{"n_layer": 8, "schedule": "wsd", "steps": 6145}
Below are experts of layer 5 (counted from 0) of a mixture-of-experts language model. Rows are named router (the router's row for the expert), gate (a neuron's input weights, with its number), up (a neuron's input weights, with its number), down (a neuron's output weights, with its number) and show model dimensions 128-191. Each number is 128 + 32 x the weight over its row's rms, rounded and kept within 0 to 255.
After each expert's rows: a language model's description of what the expert responds to; "gets" lists some tokens that make up at least twice as much of what it gets as of all text. This comes from a sample of Wikipedia text that the model never trained on. Tokens count by the router's weight.

# expert 28
router [178 129 135  88 151 177 124 192 113  90 135 166 152  74 108  93 139 172 107 152  90 163  81 133 136  74 119 183 145 133 179 112  69 194 166 102  66 110 138 145 124  70 140 140 148  83 171  99  98 138 144 124 139  91 143 115  95 138 144 174 134 164 130 107]
gate0 [121 146 114 139 171 145 130 181 131 148 137 145 117 116 104 135  77  88  75 137 107 133 168 100 188 157 181 157 187 118 128  89 174 145 126 118 104 185 147  83 116 122 133 120 163 142 119 197 116  84 121 144 104  55  97 155 138 124 133  81  84 140 151  56]
up0 [160 165 136 147 105  88 100 151 115 112 148  91 108 131  81 105 123 139  96 158 159 146 112 114 123 153 175 150  73 154 126 102 122 173 142 119 173 155 156 129 151 129 193 127 182 171 109  99 104  60 182  98  77 146 121 131 149 103 102  60 165 153 107 207]
down0 [113 162  63 142 111 144 121 115 126 180 148  98 161 146 215 131 171 147 128 161 127 158 155 156 110 113 118 119 177 120 147 201 111 109  87 123 136  73  99  96 181 202 147 186 132 102  77  92 170  75 133 127 144  94 129 127  86 194 170  91 198 104 170 111]
Hyphens and list bullets. Hyphens starting infobox or list lines and inside compounds like Gram-negative and Blu-ray, plus bullets and the prefixes Super, Trans.
gets: "-", "ic", "=", " United", " (", " •"

# expert 9
router [138 129 116 158 147 150 111 110 132 131 156 179 117 118 106  92  70 148 122 124 113 170 130 140 116 100 149 132 143  97 126 106 102  96 135  55  95 100 152 153 118 115  75 100  94 125 111 100  93 137 140 125  92 120  48 178 106 153 185 141 142 204 170 116]
gate0 [162 110 104  96 125  55 119 137 145 133 135  91  97 112 174 111 161  90 112 174 108 167 126 111 127  67 141 118 152 112 159 119 152  98 137  93  89 141 151 151 155 138  92 118 159  91 186 186 123 122 130 150  84 148 200 123  92 149 142 107 161 142 127  50]
up0 [138 166 139 130 128 103 160 167 174 134 125  74 124 168  84 120 107  78 133 157 102 145 150  85  98  53 111 126 196 158 145 137 123  82 109 181 144 142 146 124 167 106  44 107 117 119 120 152 111 127 183 131 160 113 146 138 172 127 160 133 148 180  70 107]
down0 [107 130 133 124 149 130 146 141 134 110 193 153 102  80  86 131 144 125  82 180 102  92 142  89 131 122 141 170 138 112 119 145 144 127 128 158 140 135 162 183  82  69 169 108 102 130  78  96 111 201 172 146  60 134 150 152 102 103 200  86  97  99 140 137]
Numbers in table cells. Space-led numbers and dashes filling pipe-delimited table cells such as sports records and statistics, e.g. 36–26–14, 28, −9.
gets: " 0", "\"", " 1", " 3", " 2", " 4"

# expert 1
router [149 166 111 152 186 150  86 207 105 125 142 110 146 121 159  72  71 142 146 141 106 127 159 120  77  98 161 187 159 152 198 110 154 104 128 105 134 142 156 184  84 114  94  91 113 127 125  96 152 143 152 194 209 157 118 132 114 124 133 157  88 202 146 116]
gate0 [122  89 109 138 128 199 137  93 133 189 153  99 143 141 150 147 138  84  60 154 116 161 185 131 152 127 137 144 169 118  96 133 129 114 108 124  92 169 110  89 124 147 110 157 153 108  84 158 123 152 118  94 163 112 158  72 147 109 138 111 137 143 104  54]
up0 [151 138 137 124 172 139 152 128  73 139 130 157 131 118 158 158 182 168 113 143 144 150 149 169 158 114 142  52  97 160 138 204 129 151 121 166  87 156 129 148 121  80 205  68 105  89 150  52 104 107 127 133 121  97 102 141 137 128 168 107 146 128 154 158]
down0 [145 202 110 165 146 114  92  83  85 195 151 144  80  76  92  97 148 185 153 110 117 115 135 127 158 157 123  59  95 123 137 118 116  72  98 112 144  70 128 171 144 142  91 175 102  76 114 172 103 157  99 147 160 135 109 175 106  83 159 150  65 146 115 170]
Plural and word-final endings. Word-final pieces, mostly plural s, ers, ens, ies, plus semicolons in score lists like —; 1;, as in reporters, weeks, 1940s.
gets: ";", "s", "ers", "es", ");", "ens"

# expert 7
router [123 163  50 126 180 144  93 170  94 144 123 127 122 111 132 122  60 134 115 116  91 135 103 115  77  73 186 145 148 154 159 132 133 180 102 152 131 152 162 115 124  95 113  54  74  97 127  77  98 125 125 121 128 112 125 175 116 157 134  89  53 194 165 131]
gate33 [120 152 128  76 135 160 183 106  62 137 119 136 167  91 110 162 123 165 180 165 126 117 105  81 168 136 143 106 207 121 140 140  82 100 144 115 108  90 124  91 148 132 117 105 138 141 115 166 154 106  57 106 148  82 123  99 141 191 142 132 111  77 100 137]
up33 [ 74 155 153 138 106 135 143 124  49 155 142 171 160 103 183 196 108 142 167 127 123 129 127  88  95 139 109 138 192  97 102 111 130 128 117 102 131 153 118 134 154 155 191 108 156 155 104 130 101 115 125 169 149 112 126  90 173 158 121 134 101 125 101 143]
down33 [164 171 164 166 128 131 111 140 114 143 127 145 142 136  75 151 126 170  71 131 187 156 123 189 161 143  97 164 131 146 110 138 160  93 134 148 148 156 138 126  65 151  94 157 112 183 134 127 160 146 113 126 127 164 154 159 183 107 150  83 161  90 111  89]
Prepositions. Prepositions such as in, of, to, for, on, at, from, after, often before dates or noun phrases, as in "On 29 November".
gets: " in", " of", " to", " for", " on", " at"

# expert 5
router [123 161 136 139  95 122  71 147  80 171 120 112  99 109  85  89  47 183 116 128 145 199 151  76 108 138 155 164 156 115 103 141 130  84 134  55 140 100 145 117 109  80 150 142 123  92 103  93  85  95 148 114 145  52 106 127 177 172 143 126  68 169 178 119]
gate0 [ 68 145  78 184 129 135  82 135  76 147 149 159  82 170 137 119 139  97 125 122 128 147 150 175 162 148 179 149 104 138 101 114 189 110 153 133  84 179 143 102 119 136  74  79 127 125  83 125 156 175 173 157  60 114 135  44 123  95  76 105 165 180 107  82]
up0 [174 151 162  82 133 109  58 157 144 114 111 135 172 157  56 122 153 174 164 133  86 100 117 107 108 118 109 114 149 147 130  79 145 128 100 122 154 131 116 160 145 114 153 122 156 135 163 104 111 130  53 100 172 165 163 156 107 118 193 136 119 116 125  87]
down0 [167 171 127 158  71 150 106 166 164 164  61 122 112 167 135 109 133 136  78 131  92 149 122  84 100 150  88 103 192 126 141 110 133 101 181  85 108 154 125 132 104 115 108  59 110  56 192 145 225 103  84  93 165 185 103 128 101 183 116 176 113 147 125  75]
Sentence-final periods. Periods ending a sentence, often fused with the word's last piece (s., es., er., ).), plus closing == of section headings.
gets: ".", "s.", ").", "es.", "a.", " =="

# expert 30
router [135 131 117 122 167 189 107 137 145 174 140 111  93  84 164  95  76 130 127 103 146 151 142 128 177  83 128 168 171 122 199  76 141 100 175  90 159 149 162  62 119 121  89 155 128 115 179 130 138 157 118 117 132  62 139 113 127 137 185 100 127 128 110 107]
gate0 [ 76 123 103 114  63  90  87 151  99 124 148  95 105 100 163 137 198  71 136 127 145 159 169 101 181  99 128 150 107 116 102 109 112 117 138 106 104 114 190 128 120 165 119 149 146 156 169 142  95 132 144 154 101 114  59 177 161 104  58 156 133  82 135 118]
up0 [ 75 133 141 175 128 136  99 169 102 156 115  77 195 108 110 116 197 109 137 154 127 157 172 120 113 132 140 124  44 140 117  81 128 157 148 108 116 108 135 128 145 160 108 174 135 162 133 168 122 145  79 150  95  97 133 159 144  78  99 118 162 118 107 107]
down0 [ 80 121  84 168 179 121  62 123  82 130 123 109 134 119 133 129 195 104 124 125 137 195  68  84 139 154 176 110 107  89  69 139 105 131 123 138  91 110 144 115  93 167 186 121 169 100 126 100 120 109 130 139 124 141 111 161 165 145  96  84 163 138 136 160]
Word-initial letters in names. Space-led first letters or letter pairs beginning words, mostly proper names, e.g. M of Mitt, Sh of Shilovo, B of Büsnau.
gets: " ", " L", " B", " T", " S", " P"

# expert 24
router [133 139  88 143 121 139  97 159 180 170 105 146 104  90 140  89  80 141 133  98 132 173  93 162  98 127 197 143 186 120 109 141 108  94 147 120  73  89 144 114 124 107 140 109 118  95 119 152 120 165 184 144 143  98 118 146 134 135 172 185  89 201 173 112]
gate0 [ 82 120 140  89 144  76  98 174 128 151 116 115  60 157  90 136 134  95 129  84 105 155 120 148 107 103 172 131  96 108 180 158 112 176 125 138 106 163  74  96 137 144 118 175  83 161 114 115 119 117 139 148 135 169  25 138 151 130 165  69 130 107  51 133]
up0 [178 131 150 116 153 158 166 118 147 185  93  94 173 152 117 107 183 166  71 164 151 103 101 140 107 110 122 225  87 176 130  42 120 113 127  85 106 103  83  83 114 153 138 149 162  72 104 172 118 149 133 180  82 118 140 117 153  68  97 103 105  50 182 159]
down0 [143 159 129  81 175 145 124 172  80 125 171 105 198 151 149 112 180 146 177 152 127 131 130 133 160 113 148 116 182 139 131 160 112  99 106 127 149 120 112 133 166 105  90 181 125 189 139 161 147 113 112 174  80  78 148 129 153 133 105 110 115  83  97  92]
Sports results, perfect auxiliaries. Have-forms and sports words in match and season reports, e.g. had, has, won, scored, seed, season, championship.
gets: " had", " has", " have", " won", " first", " in"

# expert 27
router [ 93 203  76 162 106 114 104 204 141 144 157 155 105 148 104 137 128 126 168 102 137 131  97 164  95  21 178 132 167 112  98  68 113  79 110 140 130 104 168 125 117 144 164  83 152  83 103  95  72 158 107 151 172 131  91 132 111 103 172 172 118 161 205 106]
gate0 [110  99 134 158  91 132 129 127 133 120 141  63  71  82 117 124 135 137 106  80 191 152  79  60  84 153 119 134 174 131 110  70 105 146 137  87  99 115 134 141 159 116 178 143 130 168  66 129 163 109  96 169 149  89 114  53  93 137 136 147 114 107 159 133]
up0 [ 88  85 133 109 162  83  99 103 144 119 100 105 131 102  67 170 148 135 111 109  56  81 115 167  91 138 132  77 112 152 127 124 140 105 131 127  86 148 153 135 146 169 141 112  93 122  48 143 113  94 133 116 155 121 190  89 140 137 133 182  82 124 202 106]
down0 [164  76 117 144  86 126 155  67 136 102 180 172 123 153  75 128 119  94  55 124 152 102 149  89 153 174 142 128  50  86 139 115 158 138 128 127 125 166 107 123 114 174 134 172 111 148 188 130 122 119  98 156 156 128 131  44 147 138 114 201  83 128 205  94]
Table header labels. Column and row labels in tables of elections, charts, climate and discographies, e.g. Candidate, Votes, Month, Date, Turnout.
gets: " ", " —", "\"", " 1", " 0", " to"

# expert 4
router [112  83  87 131  88 206 111 169 147 182 139 146 212 111 114  86  74 190 158 132 160 125  88 138 113 125 153 163 151 140 153 129  91  61 200 148 158 138 181  99 146 137 162 136 116  84 161  98 100 139 138 121 105 142 148 130 130 234 147  95 140 160 129  98]
gate0 [144 133 104 145 134 183 160 152 146 164 141 117  95 163 166 137 132  47 105 168 117 127 134 126 181 107 142 136 210 131 122 151 150 139  93 205  52 205 148 153 143 156 109 149 126 158 144 158 156 133 128 154 130 130  98 141 136 172 116 156 100 106 105  73]
up0 [128 162 105 122  98 105  75 132 111  90 107 168 115 121 205 106 155 115 133 120 102  58 109 189 133 110 112 145 131  97 118 171 186 101 188  37 160 110 116 118 160 146  32 124  65 134 143 129 128  85 119 165 133 195 172 118 106  55 112 133 108 128 140 147]
down0 [181 172 158 116 214  72 194 117  91  78 164 120 146 110 117  82 122 139 111 102 106 115 161 120 116 148 140 155 114  74 128 147 105 123 149 109 152 124 105 120 142 159 138 157  65 188 144  92  71 104  62 125  61  90 178  71 145 146 161 143 140 134 140 155]
Copulas and light connectives. Copula and linking words such as is, are, be, or, an, often in "two or more" and "is a" phrasing; also table pipes.
gets: " is", " |", " an", " or", " are", " a"

# expert 31
router [179 167 105 113 128 178 121 149 158 151 135 121 127 103 124 115  69 123 125 156 138 114 147 105 167  64 180 168 145 108 189  98 133 136 168 156 105 165  86 149 104 108 146 134 121 121 127 128 138 163 160 136 159 117 104 166 175 199 151  98 111 177 101  99]
gate0 [103 135 154 123  82 150  88 112 146 131 127 130 113 160  87 135 119  97 129 170 101 129 133 146 102  85 174 127  68 172 130 173 128 157 130 179 142 179 156 167 127 130  52  97 115 120 134 121 123 123 107 178 138 206 128 156 100 121  78 149  95 226  83  60]
up0 [ 97 120 143 173 158 141 139 188 128 153  68  89 127 177 125 127 128 133 147 116  90 139 137  90  99 163 181 151 119 128 245  82 195 120 137 100 151 155 119 130 132 121 121 125 133 155  75 108 175  84  81 187 142 171 130 109  91 155 110 156 139  85 134  95]
down0 [ 94  87 125 150 178  89 192 180 110 135  92 134 101 191 137 139  98 129  79 142 131 166 117 144 143 148 118  57 155 100 146 154 140 107  80 149 165 155 143  46 120  77 170  57 127 166 113 106 148 108 146 143 148 162 145 138 146 101 127  67 104  99 149 126]
Table cell separators. Pipe characters separating Markdown table cells and |---| divider rows, plus coordinate and density fields, as in sports results and chart tables.
gets: " |", "|", "″N", " Coordinates:", "°N", "|---|---|---|---|"

# expert 18
router [144 206 125  79 174 152 153 153 171 174 144 117 185  91 120 101 106 149 117 108 137 201  83 126  76 102 103 116 113 118 176 203 122 125 121 133 140 138  83 101 127 154 102 120 123 121 122 106 144 118 148 210 120 119 134 142 151 169 147 120 104 153 140  79]
gate0 [122  80 177 123 151 103 117 122 155 173 115 103 128 115 132  70 148 134 113 150 101 157 137 145 125  98 152 178 134 172 177 161 110 176 155 166 159  94 112 189 119 150 151 164 100 157 108  98 221  99 174  95 133 168 111 146 128 115 173 118 122  43 134  63]
up0 [137 209 111 206 107 159 149  54 103 160  91  94 174 132 114 169 165 110 155  99 130 190  91 139 147 182 135  84  99  58 102 166 150 126 151  98 146  94 153 107 167 137 188  86  94 105 180 154  98 122 129 122  87  62 125 153 109  84  76 111 138 163 109 143]
down0 [128 146 167 175  81 112  99 163  51 116 155 122 158 101  79 163  77 134 160  77 103 149 174 104  78  77 119 101 176 166  95  89 124 101 123 140 135 125 124 183 140 138 100  59 111  93 100 137 134  83 145 120 155 127 107 136  86 151 145 136  83 130 107 114]
Mid-word pieces, ordinals. Middle word pieces like th, ch, r inside longer words, plus ordinals and there, e.g. Winterthur, wheelchair, breakthrough, 19th.
gets: "th", " ", "ch", "r", "h", "er"